config.yaml
d_model: 256
moe_layers: [1, 2, 3, 4, 5, 6, 7, 8, 9, 10, 11]
router_score: "softmax"
routed_scale: 2.0
balance_loss: 0.00287
init_std_router: 0.00821
lr_router: 0.000547
vocab_size: 9624
norm: "rmsnorm"
norm_eps: 1e-06
beta1: 0.95
batch_tokens: [32768, 65536, 131072]
seq_len: 1024
train_tokens: 546100000
dataset: "wikipedia_en"
Below are experts of layer 6 (counted from 0) of a mixture-of-experts language model. Rows are named router (the router's row for the expert), up (a neuron's input weights, with its number) and show model dimensions 0-255. Each number is 200 + 30 x the weight over its row's rms, rounded and kept within 0 to 999.
Before each expert's rows: "comes after" lists some tokens at least twice as common just before its tokens as in all text. This comes from a sample of Wikipedia text that the model never trained on. Tokens count by the router's weight.

# expert 3
comes after: "\n", ")", " =", " is", "\"", "\n "
router,243,231,219,191,280,168,202,199,224,208,194,262,209,175,218,168,233,176,141,189,249,217,218,161,236,166,235,183,195,200,188,200,180,186,216,177,162,222,207,158,196,167,205,239,213,201,215,212,218,192,168,205,215,240,178,234,224,217,182,264,217,236,193,153,190,250,187,223,137,200,238,213,178,219,143,220,213,230,190,246,164,166,209,228,199,197,150,188,218,228,225,219,236,169,250,242,193,155,220,163,229,153,195,165,206,186,199,152,175,240,156,221,204,213,241,181,222,201,158,171,173,199,207,202,164,204,190,225,175,196,215,218,226,154,210,159,229,206,211,153,214,201,236,243,232,178,170,154,207,222,190,242,233,162,226,192,179,242,151,160,193,175,210,156,237,221,189,254,250,223,199,183,175,211,276,175,182,220,199,208,148,213,224,215,236,189,166,190,212,204,199,173,108,197,232,196,188,187,176,185,235,187,230,153,255,191,210,211,183,230,173,156,242,234,218,182,243,255,271,160,229,200,235,252,190,211,253,161,219,128,188,218,183,215,163,226,176,220,156,213,176,188,179,214,214,222,197,183,149,180,185,186,206,233,192,158
up16,170,159,196,298,224,191,218,146,200,214,203,225,172,240,166,240,210,188,183,168,187,166,237,199,185,192,211,194,184,222,198,168,241,211,196,123,167,210,246,216,144,189,193,143,196,208,204,174,142,209,203,231,209,199,239,241,136,193,176,229,187,202,185,211,257,200,200,193,210,218,184,189,256,159,219,110,202,247,194,220,220,169,192,219,203,225,222,184,205,263,207,160,194,230,229,218,202,187,117,141,244,212,186,178,187,208,185,227,230,166,229,214,153,160,157,193,192,190,190,229,187,204,189,168,230,215,211,236,191,228,233,171,239,202,190,158,223,167,205,152,193,239,222,224,163,245,182,217,161,144,207,175,222,204,156,246,192,250,191,248,222,254,249,215,145,202,224,220,202,187,216,159,180,158,196,222,178,217,189,190,170,161,164,172,188,208,214,193,241,183,176,210,197,188,205,243,174,204,143,185,218,234,200,150,238,184,244,241,215,188,177,182,207,208,229,175,226,170,254,216,221,174,215,191,208,186,195,207,220,229,191,255,203,254,206,173,180,197,195,181,282,180,230,242,235,185,211,147,176,205,233,239,142,178,223,196
up17,176,159,195,186,221,166,203,216,228,246,181,155,173,227,204,176,227,180,232,203,192,173,175,147,215,210,237,171,198,241,191,212,276,215,226,230,212,172,190,240,189,248,200,249,246,214,254,212,176,175,201,235,179,203,212,171,226,192,281,205,237,209,187,185,253,162,163,190,190,195,204,204,191,218,198,252,236,182,224,199,232,187,206,168,240,185,207,272,196,268,178,225,234,191,188,167,143,251,198,227,244,226,183,242,196,135,182,205,185,174,194,182,227,155,193,199,175,213,204,154,142,255,135,194,170,167,190,192,209,219,175,183,210,207,194,238,167,146,190,216,194,171,236,183,201,252,145,178,143,235,195,223,224,187,132,190,214,175,218,266,263,224,215,267,215,216,197,231,195,218,208,183,201,204,218,213,151,267,182,147,181,160,179,196,201,230,182,223,217,201,148,181,195,245,202,206,222,228,202,207,165,184,175,219,184,215,172,220,219,167,247,234,197,250,188,158,168,192,177,217,241,140,236,194,138,199,221,180,218,199,213,237,258,164,224,223,195,213,174,242,193,229,208,214,234,211,176,162,157,204,186,195,188,186,213,170
up18,209,185,186,188,197,220,174,185,191,162,195,180,181,141,217,224,229,206,237,159,188,122,140,205,216,184,240,185,192,270,221,188,191,175,132,230,189,214,201,219,188,220,223,188,236,224,236,193,172,221,177,197,229,215,258,215,210,173,214,243,206,196,223,229,222,253,164,200,237,209,189,114,259,188,207,187,214,195,171,148,168,193,208,202,192,214,219,276,141,198,239,281,207,244,131,131,197,192,182,206,206,234,172,229,208,234,173,176,163,185,238,210,204,228,189,253,172,163,244,233,186,195,208,191,220,165,199,126,184,158,255,220,221,235,237,195,222,169,192,134,191,186,150,203,205,225,193,188,188,246,210,247,212,178,193,213,237,178,179,181,200,182,178,212,156,196,156,222,170,234,188,173,196,196,240,216,184,206,220,181,191,173,191,177,236,212,191,171,270,219,190,169,243,173,184,177,215,172,175,213,231,237,154,158,209,227,197,197,237,232,219,209,196,177,203,180,208,188,227,180,220,230,209,235,201,208,164,255,200,217,189,194,234,217,204,195,171,148,197,249,236,224,216,185,203,179,260,180,254,164,193,195,165,141,127,186
up19,217,165,189,203,220,218,236,200,252,210,210,221,225,176,232,206,143,155,221,187,189,236,176,205,191,185,183,180,193,189,233,214,183,227,207,222,248,188,211,223,206,223,216,198,179,166,254,222,215,239,193,148,219,246,220,148,155,176,200,165,144,183,176,186,219,139,131,128,197,191,189,255,248,259,200,214,170,206,205,207,137,172,224,169,234,198,279,226,226,169,185,152,244,186,172,219,229,233,208,188,191,218,177,169,200,211,202,270,258,165,241,235,197,162,213,172,178,197,223,249,194,246,161,182,169,207,212,199,201,199,220,214,169,179,192,303,196,211,173,192,218,207,238,200,161,216,180,230,223,185,199,218,221,236,211,218,164,167,230,206,197,156,194,201,181,197,195,170,196,192,201,158,206,175,192,224,226,180,253,196,235,156,177,183,165,202,230,196,212,244,187,216,170,162,206,270,201,203,249,243,205,229,214,158,199,206,174,170,134,227,230,218,226,144,190,253,252,220,110,177,179,191,188,214,222,169,193,233,180,193,174,229,198,230,208,171,231,196,198,221,274,198,218,245,225,191,245,185,196,185,193,240,167,221,162,205
up20,201,211,184,212,216,207,189,183,185,242,153,150,227,214,205,215,195,221,186,143,221,195,204,210,216,197,211,206,153,151,208,193,223,196,194,212,245,210,163,221,202,195,247,165,209,181,238,142,164,155,214,231,215,212,259,179,193,226,240,214,237,193,160,213,277,231,225,117,141,239,222,212,221,149,249,197,190,242,223,231,215,237,168,171,149,229,257,267,121,202,189,242,172,186,201,185,161,263,177,167,237,210,180,219,224,232,185,153,200,206,220,233,197,211,162,248,120,182,265,165,163,219,207,161,213,203,254,207,262,202,194,180,204,170,213,190,242,177,141,188,190,214,214,172,143,186,193,189,226,231,214,226,207,208,208,211,201,188,176,206,219,200,159,264,238,235,179,167,183,162,181,198,213,178,238,194,226,205,144,240,191,124,206,208,209,194,212,187,194,255,165,180,208,195,194,248,270,203,176,225,233,160,187,242,214,145,201,224,196,204,183,176,172,206,202,212,182,168,205,198,210,192,215,151,192,147,202,175,195,206,213,177,175,190,239,224,223,212,169,191,175,212,205,202,172,180,204,138,218,167,190,236,186,218,233,227
up21,159,161,189,231,204,271,227,215,173,201,206,220,192,264,192,228,162,172,177,137,162,186,230,217,233,206,236,252,186,207,166,165,219,139,260,130,187,174,233,183,215,180,212,240,194,214,237,243,152,166,168,208,165,205,198,201,240,205,199,165,228,251,175,241,196,160,210,236,183,236,221,155,200,221,223,199,212,215,203,192,206,236,213,233,188,239,192,195,230,236,162,191,235,190,190,193,268,187,210,203,188,225,140,151,222,264,189,221,224,127,217,161,189,158,201,220,204,192,172,227,175,195,222,207,194,227,202,218,176,206,151,197,192,238,188,192,206,129,175,162,124,194,263,212,191,216,175,196,118,223,186,221,191,156,155,248,171,217,214,205,192,207,229,208,195,236,193,219,237,216,204,167,263,182,174,217,193,218,206,143,183,200,210,216,177,250,195,245,206,221,150,205,262,253,206,200,185,209,164,239,192,221,173,201,205,222,263,218,145,239,186,203,219,223,171,224,170,182,181,227,222,157,201,240,197,227,174,212,209,259,151,206,183,221,217,173,218,211,194,264,232,150,178,227,214,230,200,219,213,196,220,197,186,220,188,172
up22,191,144,179,238,247,186,298,157,198,213,179,200,196,214,189,221,119,201,166,158,208,223,184,186,229,166,178,179,157,224,207,235,199,179,211,148,204,203,179,234,187,174,205,196,210,196,276,211,232,184,162,198,208,215,223,176,201,177,243,144,222,202,211,219,209,231,196,221,220,246,210,245,221,187,209,116,191,232,148,218,227,202,201,218,197,223,173,211,195,175,166,191,159,180,175,234,174,172,178,232,222,216,181,181,190,195,175,205,188,209,231,224,196,171,204,212,245,194,179,152,169,244,252,181,194,187,211,218,219,168,232,203,195,223,246,163,260,153,154,204,253,210,180,238,196,211,239,198,115,191,173,208,181,199,183,204,192,230,198,288,185,235,208,222,184,260,163,192,181,202,101,187,183,213,144,256,198,215,207,187,204,209,273,159,170,249,230,154,239,202,141,208,165,252,224,210,211,224,140,188,246,165,155,195,146,187,186,213,213,197,225,229,195,187,163,229,201,163,216,210,219,162,193,217,197,229,182,209,217,165,192,214,159,175,200,216,218,223,173,171,177,180,230,175,218,176,201,238,149,182,223,222,213,180,199,205
up23,228,193,196,228,195,172,186,212,196,232,119,231,227,248,201,210,195,199,203,187,189,179,204,177,201,245,175,185,113,160,239,161,144,158,191,165,192,219,174,180,216,212,202,228,169,178,131,218,157,171,236,195,187,187,205,177,209,140,219,179,258,179,175,201,210,219,161,239,213,226,215,157,213,218,271,202,165,225,225,186,182,185,199,203,260,244,215,212,194,182,188,234,191,240,163,152,148,224,217,261,204,237,196,221,237,234,152,173,221,182,166,224,176,167,212,130,209,180,201,219,216,226,207,199,210,213,171,230,222,205,192,225,154,227,201,169,222,147,190,182,168,198,173,185,204,171,192,211,226,180,215,234,153,217,113,182,233,173,198,148,194,149,200,205,214,235,153,201,175,256,164,172,232,197,231,231,190,239,202,220,166,167,241,190,248,163,202,187,157,208,222,206,244,218,186,217,215,223,204,198,167,215,193,195,123,174,233,170,254,209,202,206,158,169,220,217,201,162,174,231,209,161,182,199,269,217,181,177,215,233,232,185,213,145,242,267,210,173,184,157,186,248,175,235,236,215,224,226,200,202,178,190,158,180,247,194

# expert 0
comes after: ",", ".", " and", " that", " but", " where"
router,208,201,246,182,235,179,173,203,161,176,228,168,213,204,148,206,169,231,204,150,213,179,164,181,203,211,168,233,237,183,207,231,229,197,209,213,188,183,171,223,238,237,136,145,172,152,197,241,166,180,197,173,214,174,203,160,216,199,207,137,174,175,223,213,183,154,191,219,253,189,213,218,164,158,212,216,171,185,209,190,176,209,195,244,193,143,205,148,218,179,190,152,244,207,191,166,191,197,222,263,187,271,192,232,198,293,242,202,203,192,183,185,175,182,212,191,218,148,221,175,229,171,250,238,210,170,165,199,219,235,261,171,139,199,251,216,168,189,196,187,216,241,164,249,194,157,221,199,235,230,240,224,176,200,189,195,222,211,259,191,171,200,200,134,237,226,228,239,212,203,181,190,250,183,206,224,254,217,228,195,247,238,204,167,201,201,196,174,167,192,270,258,236,156,203,188,250,200,204,210,216,120,196,198,170,203,168,226,160,266,176,225,153,166,187,176,201,168,227,237,198,145,170,215,216,210,175,239,151,243,226,213,212,223,185,169,172,221,161,215,180,200,178,200,213,235,160,188,208,229,229,214,183,160,195,208
up16,207,189,179,202,232,140,202,116,226,201,211,199,191,163,157,199,194,178,188,236,225,213,209,222,176,173,245,234,142,192,208,217,186,180,193,219,187,197,207,229,166,180,231,245,233,217,218,214,218,197,177,230,243,211,206,216,192,213,210,236,203,232,192,166,193,170,159,208,239,237,189,170,241,228,234,179,228,215,243,247,242,207,198,239,242,206,227,185,195,222,226,207,220,209,167,110,170,216,147,214,182,265,90,173,192,211,176,201,212,209,177,185,153,209,192,189,187,163,196,131,189,201,183,162,148,190,219,170,215,213,234,187,212,160,185,182,226,189,150,178,189,240,248,220,232,207,224,209,156,256,207,208,208,191,200,188,224,147,225,215,244,177,198,221,183,249,209,222,229,223,176,206,188,147,155,196,118,198,251,229,211,197,217,211,191,247,167,216,194,171,160,172,165,204,203,273,206,180,155,168,256,202,201,188,184,212,199,202,187,245,161,145,158,199,224,212,199,175,168,200,181,183,225,180,164,161,201,200,194,198,169,177,173,209,190,196,180,224,185,198,247,224,203,234,213,254,217,227,218,197,224,111,249,154,120,205
up17,112,167,152,214,211,196,178,167,189,195,173,213,182,141,171,206,225,200,181,195,196,245,161,215,148,245,219,233,178,149,215,211,205,223,176,240,191,220,255,226,185,213,187,238,210,239,248,223,215,193,187,179,241,180,245,192,161,174,215,217,186,224,221,166,231,196,196,150,197,127,206,187,222,240,178,208,183,211,190,291,193,250,201,196,184,224,228,194,167,287,148,171,181,225,242,219,167,199,178,238,167,233,214,182,185,210,198,191,245,198,241,218,231,209,243,143,171,170,206,164,179,229,215,197,194,163,202,153,187,237,215,132,235,157,199,179,201,181,228,265,227,220,163,224,228,231,152,225,141,213,176,175,210,173,197,243,239,237,214,281,194,173,189,222,220,212,211,187,230,197,177,237,188,240,192,233,187,188,219,196,226,190,194,209,192,194,188,209,172,261,135,188,209,182,208,190,176,239,188,224,212,197,157,171,208,163,188,172,167,207,234,194,171,182,262,205,238,164,212,232,215,260,207,224,194,171,218,262,200,185,181,170,175,219,209,148,242,157,232,178,231,219,204,251,196,234,208,230,203,162,220,217,191,156,189,188
up18,230,160,226,205,245,209,227,203,198,189,201,200,170,155,169,225,224,177,244,209,205,211,150,237,200,153,211,217,145,191,218,201,170,209,180,177,185,219,172,205,159,176,204,177,163,193,174,232,192,164,227,202,239,232,306,256,207,114,226,179,188,216,135,153,228,175,179,241,176,305,190,173,198,210,220,240,182,207,219,180,183,234,155,220,235,187,182,211,215,229,197,235,209,166,249,270,236,181,221,191,231,211,164,241,187,226,188,186,191,199,157,188,176,169,187,202,185,148,197,211,230,232,227,233,207,219,239,194,225,180,214,225,209,202,230,192,180,233,220,197,190,205,236,216,164,178,176,200,231,196,186,151,214,221,208,193,204,192,179,179,231,260,253,229,229,181,183,181,246,211,189,194,247,166,210,217,225,252,144,222,193,170,228,157,193,231,198,222,168,175,239,193,202,168,205,195,189,180,219,192,178,223,215,172,198,212,197,182,281,195,179,177,170,171,197,197,192,216,181,218,245,195,115,201,177,240,145,241,219,223,156,243,172,184,134,186,220,178,195,201,207,272,148,221,257,194,207,176,228,235,181,244,157,184,234,197
up19,210,190,188,182,201,175,196,193,194,230,185,196,243,183,209,176,200,190,224,202,130,184,236,207,208,216,175,199,240,191,275,231,226,168,229,161,252,226,217,215,229,235,216,151,193,216,188,159,209,236,209,173,181,209,239,153,184,164,220,207,160,232,151,160,216,222,156,244,209,216,206,217,213,220,230,248,233,222,267,189,171,220,216,194,276,187,266,198,200,238,201,184,215,189,234,228,206,215,180,233,187,198,183,209,188,178,183,262,246,182,188,180,150,206,188,156,180,173,183,217,207,218,146,118,237,237,168,236,216,175,241,210,156,208,190,211,205,194,182,228,172,186,252,210,293,275,225,231,239,234,221,219,198,216,154,146,188,189,191,241,193,169,241,271,155,196,207,203,122,231,217,172,242,195,191,231,222,190,221,184,252,211,223,229,152,231,209,198,171,209,166,210,168,186,234,269,180,211,263,207,232,165,197,218,185,201,202,176,220,230,231,153,151,181,166,192,148,169,218,202,211,169,179,207,208,214,169,218,204,193,143,244,177,198,206,233,207,168,192,206,232,201,195,150,192,176,215,202,180,222,207,255,189,211,186,175
up20,187,181,202,231,210,170,198,150,147,206,222,212,224,208,173,209,219,121,186,222,187,184,244,195,188,235,190,225,201,203,281,163,228,123,204,189,197,133,175,208,154,232,199,199,192,183,209,195,207,232,202,188,172,247,280,140,228,231,239,225,189,219,237,150,196,177,213,202,219,170,210,199,220,216,246,203,233,205,185,178,240,166,158,188,189,218,146,153,198,177,203,216,146,171,201,211,172,184,217,215,269,185,167,153,214,211,179,259,203,201,215,142,155,210,191,161,224,199,200,166,219,198,223,204,166,215,199,205,226,263,224,195,203,205,187,218,248,153,154,181,188,171,158,215,143,208,190,157,192,215,223,218,194,213,190,247,237,162,245,228,191,235,178,215,164,258,201,158,162,224,277,192,141,230,192,181,99,190,220,215,202,233,212,183,162,207,211,169,233,204,211,205,194,208,163,208,211,216,206,185,223,192,209,207,208,229,169,248,224,215,238,214,218,225,163,202,218,137,270,200,232,209,175,205,137,183,190,191,206,170,201,198,203,185,211,193,207,143,214,163,208,149,254,200,188,219,177,193,215,189,226,150,220,142,203,173
up21,165,175,176,219,186,180,230,173,210,218,157,219,191,210,285,269,196,164,227,218,202,149,202,208,231,193,242,169,206,280,225,158,172,160,237,197,143,243,201,193,172,182,155,168,203,186,216,221,211,204,178,183,247,172,228,173,204,227,198,254,210,204,183,159,211,235,173,154,223,204,252,184,249,195,204,237,221,256,201,238,158,269,199,162,214,167,179,181,180,218,228,253,221,214,226,196,226,171,204,250,198,185,159,167,200,179,191,258,217,187,190,196,165,205,187,183,210,250,195,163,207,252,202,150,226,165,206,214,197,206,208,219,206,239,225,223,175,222,219,206,191,238,179,212,192,179,163,202,222,207,189,179,195,234,161,183,230,232,185,207,186,194,192,210,160,212,197,170,173,220,220,220,158,152,256,233,173,212,250,211,211,208,206,167,278,183,176,186,202,143,168,235,222,237,228,185,210,188,197,188,154,196,200,199,211,228,168,192,165,282,212,190,228,232,186,185,176,133,269,176,180,170,173,189,204,205,195,154,157,260,191,183,188,233,150,131,217,154,231,252,207,187,215,199,214,174,195,159,169,231,210,257,161,172,222,240
up22,194,205,197,137,224,212,188,125,190,220,227,188,246,221,247,211,197,218,228,229,190,274,206,208,221,198,162,208,154,213,198,186,224,228,230,152,235,205,143,185,197,247,239,192,160,231,217,215,241,190,218,270,198,190,237,138,226,207,244,168,208,198,180,200,198,180,216,262,225,246,220,152,225,176,250,240,288,217,153,221,179,302,173,205,202,240,176,194,181,234,189,199,206,271,207,159,235,231,244,195,197,208,219,213,259,190,177,205,242,206,217,207,154,222,224,197,154,265,170,153,179,208,204,206,177,194,177,184,221,193,173,189,175,149,194,194,239,136,218,177,230,224,236,218,200,216,143,177,184,218,187,210,188,160,220,197,222,211,214,240,137,212,237,211,217,171,206,236,240,169,151,190,174,236,145,206,154,183,189,195,153,212,171,233,182,235,204,222,229,181,166,178,213,223,199,190,181,175,195,198,226,186,180,217,176,206,186,206,179,201,190,238,194,204,171,199,147,223,167,212,192,172,241,193,185,223,256,179,203,186,152,181,186,239,193,212,241,215,242,212,221,217,203,182,230,151,201,244,192,240,195,197,144,256,198,206
up23,187,190,204,188,219,181,176,184,199,226,163,198,259,177,214,171,160,125,173,144,223,223,195,172,222,172,246,185,197,161,228,143,173,202,175,213,177,197,232,227,195,191,260,205,185,208,223,172,236,198,186,152,200,195,218,164,246,180,164,169,190,181,212,158,202,190,178,141,191,187,228,213,236,216,207,224,211,189,192,236,135,194,174,176,250,185,157,202,226,175,199,245,207,240,231,229,232,223,178,238,270,159,206,166,294,188,156,204,201,232,196,184,244,217,171,161,195,223,203,208,227,223,184,197,188,185,210,181,177,129,164,194,176,198,196,182,188,184,184,193,194,195,257,175,196,208,194,226,208,183,239,200,211,239,234,224,258,250,138,189,201,179,247,203,195,203,194,179,155,233,193,186,232,153,164,196,161,162,183,203,209,196,193,176,223,217,240,230,221,230,186,183,235,172,214,264,154,126,220,221,119,152,174,257,223,178,137,187,193,185,203,219,220,189,207,216,149,199,237,216,168,143,198,202,186,243,194,186,208,183,188,223,187,195,275,164,220,180,249,258,201,233,210,236,229,204,191,176,190,145,225,160,227,235,233,188

# expert 1
comes after: " the", " a", " his", "'s", " The", " was"
router,156,192,162,182,208,251,217,225,106,246,169,162,283,230,206,216,204,226,207,224,202,192,176,282,223,198,249,238,155,240,178,182,226,169,198,201,232,251,238,187,172,215,240,242,208,204,209,167,228,217,179,173,230,178,138,183,232,228,243,235,181,168,174,188,176,219,193,173,149,267,194,218,233,223,207,195,187,217,220,210,210,218,233,191,167,204,222,187,174,197,215,247,138,207,181,184,178,193,183,139,218,192,177,221,174,211,227,272,186,198,185,192,219,189,242,188,189,202,199,181,192,190,219,103,228,173,203,242,219,169,218,193,227,236,169,232,227,193,147,203,155,163,175,226,173,225,225,232,192,212,190,216,167,176,241,183,212,170,153,204,227,194,158,204,152,202,178,209,213,245,190,259,236,151,178,191,189,210,233,218,223,198,209,210,219,181,163,206,169,217,219,182,182,167,163,186,163,217,217,227,202,247,204,221,152,219,165,208,161,213,163,174,244,197,187,202,214,204,209,250,213,182,147,235,191,188,145,209,127,218,169,165,200,198,229,168,210,144,243,219,147,139,202,194,174,164,218,214,190,199,184,200,199,185,167,261
up16,258,207,181,187,211,245,203,194,179,278,193,142,240,241,175,217,167,190,216,191,232,231,233,185,239,185,180,200,251,215,234,230,192,236,269,176,170,192,150,195,185,211,207,195,231,218,196,222,178,182,243,192,236,169,202,129,273,191,173,207,161,189,252,169,250,260,223,274,175,228,200,164,220,197,165,220,231,195,197,180,162,212,183,255,207,170,212,214,191,194,220,186,181,202,196,224,170,225,172,180,180,191,170,195,242,189,172,244,214,255,150,190,218,193,196,183,199,178,196,198,210,172,229,200,213,140,189,167,213,186,236,203,168,173,171,166,280,181,187,187,167,182,261,227,208,210,194,204,187,229,228,229,189,226,211,212,204,190,196,145,224,189,190,180,182,192,190,259,197,229,203,238,203,193,236,221,246,198,181,159,200,224,158,181,185,235,211,203,244,137,212,122,208,184,168,266,170,172,199,206,161,223,184,145,178,213,237,174,201,198,236,186,175,196,181,212,235,213,198,206,187,254,253,207,190,185,200,166,227,145,163,231,173,211,132,242,265,192,183,173,198,219,202,183,256,216,224,219,235,199,180,244,177,206,181,126
up17,203,181,189,226,214,256,194,197,214,201,177,191,166,162,209,226,209,223,188,162,164,186,185,217,224,168,203,231,238,234,171,167,200,198,220,172,147,207,138,265,188,241,187,227,219,184,251,258,139,189,209,217,209,189,192,150,204,226,219,178,190,161,217,229,199,215,201,193,212,206,149,172,240,174,179,231,203,235,206,149,214,150,167,218,179,188,141,196,270,239,180,250,175,224,205,219,204,162,193,251,189,170,264,240,274,173,176,204,212,254,237,226,212,200,148,183,227,169,205,191,250,202,152,189,170,231,174,221,218,204,220,175,194,193,216,209,142,183,159,209,168,177,143,166,207,229,182,212,184,198,228,161,175,189,218,131,138,203,212,172,145,221,189,208,202,178,175,224,263,265,220,220,200,234,213,218,214,197,189,231,206,182,230,175,237,227,227,188,208,227,182,204,189,215,232,155,155,129,187,273,204,161,197,203,135,177,232,201,232,192,222,200,187,223,246,210,161,242,161,231,224,226,231,201,197,240,234,174,144,210,196,214,203,230,149,216,225,193,196,186,197,253,152,239,213,185,204,174,218,155,168,227,206,172,192,169
up18,158,169,178,220,243,178,243,175,199,218,165,191,220,234,231,185,187,164,187,217,180,188,178,217,185,219,218,199,205,213,199,216,208,162,262,169,191,234,218,249,180,195,238,199,188,181,250,202,206,192,124,228,192,186,196,197,213,179,257,154,186,212,188,158,215,209,168,243,177,151,199,206,198,152,222,151,210,216,179,222,217,254,210,202,188,188,223,212,242,190,196,202,210,232,242,190,217,170,204,165,210,186,187,217,194,224,178,148,264,220,186,177,135,240,173,179,190,186,270,183,203,203,256,215,178,203,209,193,194,238,198,164,185,163,169,145,226,127,153,152,216,222,214,210,222,265,191,217,244,223,210,192,187,205,198,201,133,261,231,217,204,226,201,244,161,230,196,207,188,189,144,178,218,178,215,229,182,201,195,204,174,214,180,228,215,202,180,214,200,211,185,144,189,213,247,170,193,237,164,202,199,176,123,220,217,161,173,208,148,262,208,192,166,200,178,185,227,199,229,305,205,193,191,232,169,228,203,182,189,144,181,231,140,231,212,164,308,171,232,214,205,207,215,195,188,174,231,220,135,180,214,188,161,205,146,173
up19,180,170,164,239,202,204,269,190,281,173,219,230,176,178,167,217,189,190,153,153,186,186,219,167,175,189,207,191,226,214,245,199,164,240,177,202,213,174,223,204,189,232,206,180,191,206,198,212,165,214,150,163,219,209,237,185,165,162,175,193,168,230,182,192,145,248,190,253,268,227,143,249,239,260,184,164,210,161,212,181,200,191,229,194,206,148,167,230,228,217,243,169,202,222,173,230,205,207,202,272,204,211,214,174,200,247,181,179,212,206,223,203,168,167,184,159,295,193,224,211,279,211,204,175,236,227,246,208,194,208,263,258,167,158,266,205,197,209,182,160,212,214,240,182,227,181,266,184,168,206,195,206,219,228,144,177,220,180,201,285,198,182,219,193,209,266,234,179,189,219,223,177,198,198,173,232,191,198,142,205,195,231,269,208,205,257,222,195,190,205,172,236,197,191,236,188,267,179,213,235,210,222,214,214,197,202,190,203,228,202,230,184,200,157,204,176,196,251,246,175,162,192,159,230,151,193,190,219,227,176,200,249,183,181,192,177,215,205,179,227,264,194,223,166,202,221,229,214,224,216,230,195,192,184,185,217
up20,199,163,160,229,216,166,187,175,191,172,146,150,222,174,212,197,208,147,180,176,164,250,181,208,207,200,215,219,168,242,269,202,224,166,183,160,162,188,211,204,191,182,229,196,222,212,207,242,209,163,184,208,251,184,222,186,239,203,197,171,205,224,129,196,202,226,199,228,209,238,197,210,190,158,223,202,232,262,178,215,263,243,228,160,207,188,155,220,201,231,165,228,201,152,235,157,214,215,220,206,181,212,178,182,207,149,183,235,162,186,202,214,197,207,223,179,156,191,182,177,172,218,188,199,203,151,140,231,184,186,254,192,216,220,182,241,235,164,192,163,233,182,155,187,217,207,184,181,217,189,178,181,207,246,201,210,214,187,229,237,229,200,239,210,135,194,199,216,159,163,220,243,160,312,199,172,204,180,203,163,241,252,189,217,202,233,192,186,172,168,169,219,154,192,221,230,190,186,217,190,198,156,237,208,159,193,181,237,184,196,167,153,174,133,212,173,192,181,206,250,221,147,164,162,126,200,125,239,224,207,146,275,189,225,215,201,209,174,164,194,256,170,216,219,223,170,183,231,148,201,196,185,171,181,153,225
up21,207,221,164,184,202,196,184,181,206,172,197,232,194,206,201,213,205,201,166,216,211,170,204,229,164,217,207,256,183,255,202,207,210,198,190,216,153,132,144,202,161,194,200,205,182,245,199,197,160,165,155,125,202,217,205,206,208,187,182,194,168,275,180,195,202,152,177,264,143,240,194,216,221,195,226,229,189,227,204,180,213,199,228,196,200,197,205,212,235,182,196,216,215,139,213,178,210,218,254,169,244,214,239,177,202,204,187,196,217,228,146,179,185,226,209,236,211,145,171,207,224,194,210,194,201,199,203,240,227,187,188,289,200,225,168,196,157,225,228,166,219,212,256,235,213,169,225,223,215,184,178,222,200,204,172,205,192,246,232,233,160,230,191,187,155,175,141,168,210,207,180,177,205,270,234,198,200,169,154,236,172,209,203,206,158,187,168,197,252,229,156,223,182,218,197,219,192,226,197,248,183,203,170,232,176,188,157,187,201,231,152,190,221,188,179,167,238,101,268,207,193,213,137,210,181,184,137,196,238,164,193,223,165,175,242,111,209,204,118,172,179,194,232,149,184,199,144,167,193,166,152,175,171,214,230,176
up22,244,196,183,230,219,175,220,208,236,209,177,224,203,165,154,203,216,205,145,192,195,158,209,179,210,213,194,163,238,143,219,203,128,197,220,186,234,179,172,228,268,206,179,141,211,205,195,213,187,203,220,165,155,197,209,173,113,191,279,161,182,171,238,194,236,203,247,215,235,209,161,230,207,210,204,218,198,210,218,234,204,209,160,180,236,166,185,214,192,218,152,243,187,243,213,251,211,156,142,232,204,230,213,226,243,232,174,191,191,215,164,207,191,191,212,154,252,207,258,202,256,193,178,181,204,225,265,214,246,149,167,200,163,197,230,152,220,180,206,201,164,234,211,221,244,193,236,161,159,207,215,202,206,240,156,205,169,228,179,233,213,162,192,224,231,287,261,170,184,204,213,176,248,160,221,167,148,215,164,234,190,177,223,208,213,245,235,217,263,229,180,201,207,195,227,144,205,189,159,142,166,194,182,203,168,165,163,197,176,218,224,197,220,200,195,215,224,215,237,162,212,201,166,172,222,188,264,198,217,226,172,177,149,175,168,197,190,223,224,216,229,202,167,157,177,174,222,201,220,167,194,210,205,187,249,157
up23,224,178,186,238,218,199,203,193,183,276,218,160,180,252,204,233,199,200,192,201,219,183,205,197,182,188,240,191,197,267,195,131,211,222,206,200,190,185,229,174,189,245,182,217,189,238,185,209,176,190,108,213,156,159,208,178,204,192,167,161,208,210,179,173,186,237,184,218,175,242,222,211,188,204,195,204,186,225,167,213,164,194,138,224,208,176,220,199,146,211,201,191,170,201,201,178,160,169,222,143,162,248,226,232,184,237,195,234,221,209,185,190,176,202,152,210,178,183,160,229,170,164,195,253,181,192,153,187,254,205,201,224,169,156,222,209,207,156,249,183,231,253,209,246,206,237,237,220,210,233,183,190,237,253,205,230,205,265,163,177,216,192,182,187,192,202,188,248,130,248,224,152,132,201,211,226,199,242,193,210,190,234,162,280,171,227,219,154,200,161,234,160,238,172,177,235,173,200,196,226,193,230,214,216,264,183,272,245,190,227,217,192,188,243,236,197,183,232,172,247,165,166,166,181,209,185,188,202,163,145,225,224,268,219,208,219,215,168,234,215,189,267,233,207,200,211,220,225,172,216,235,156,206,230,211,173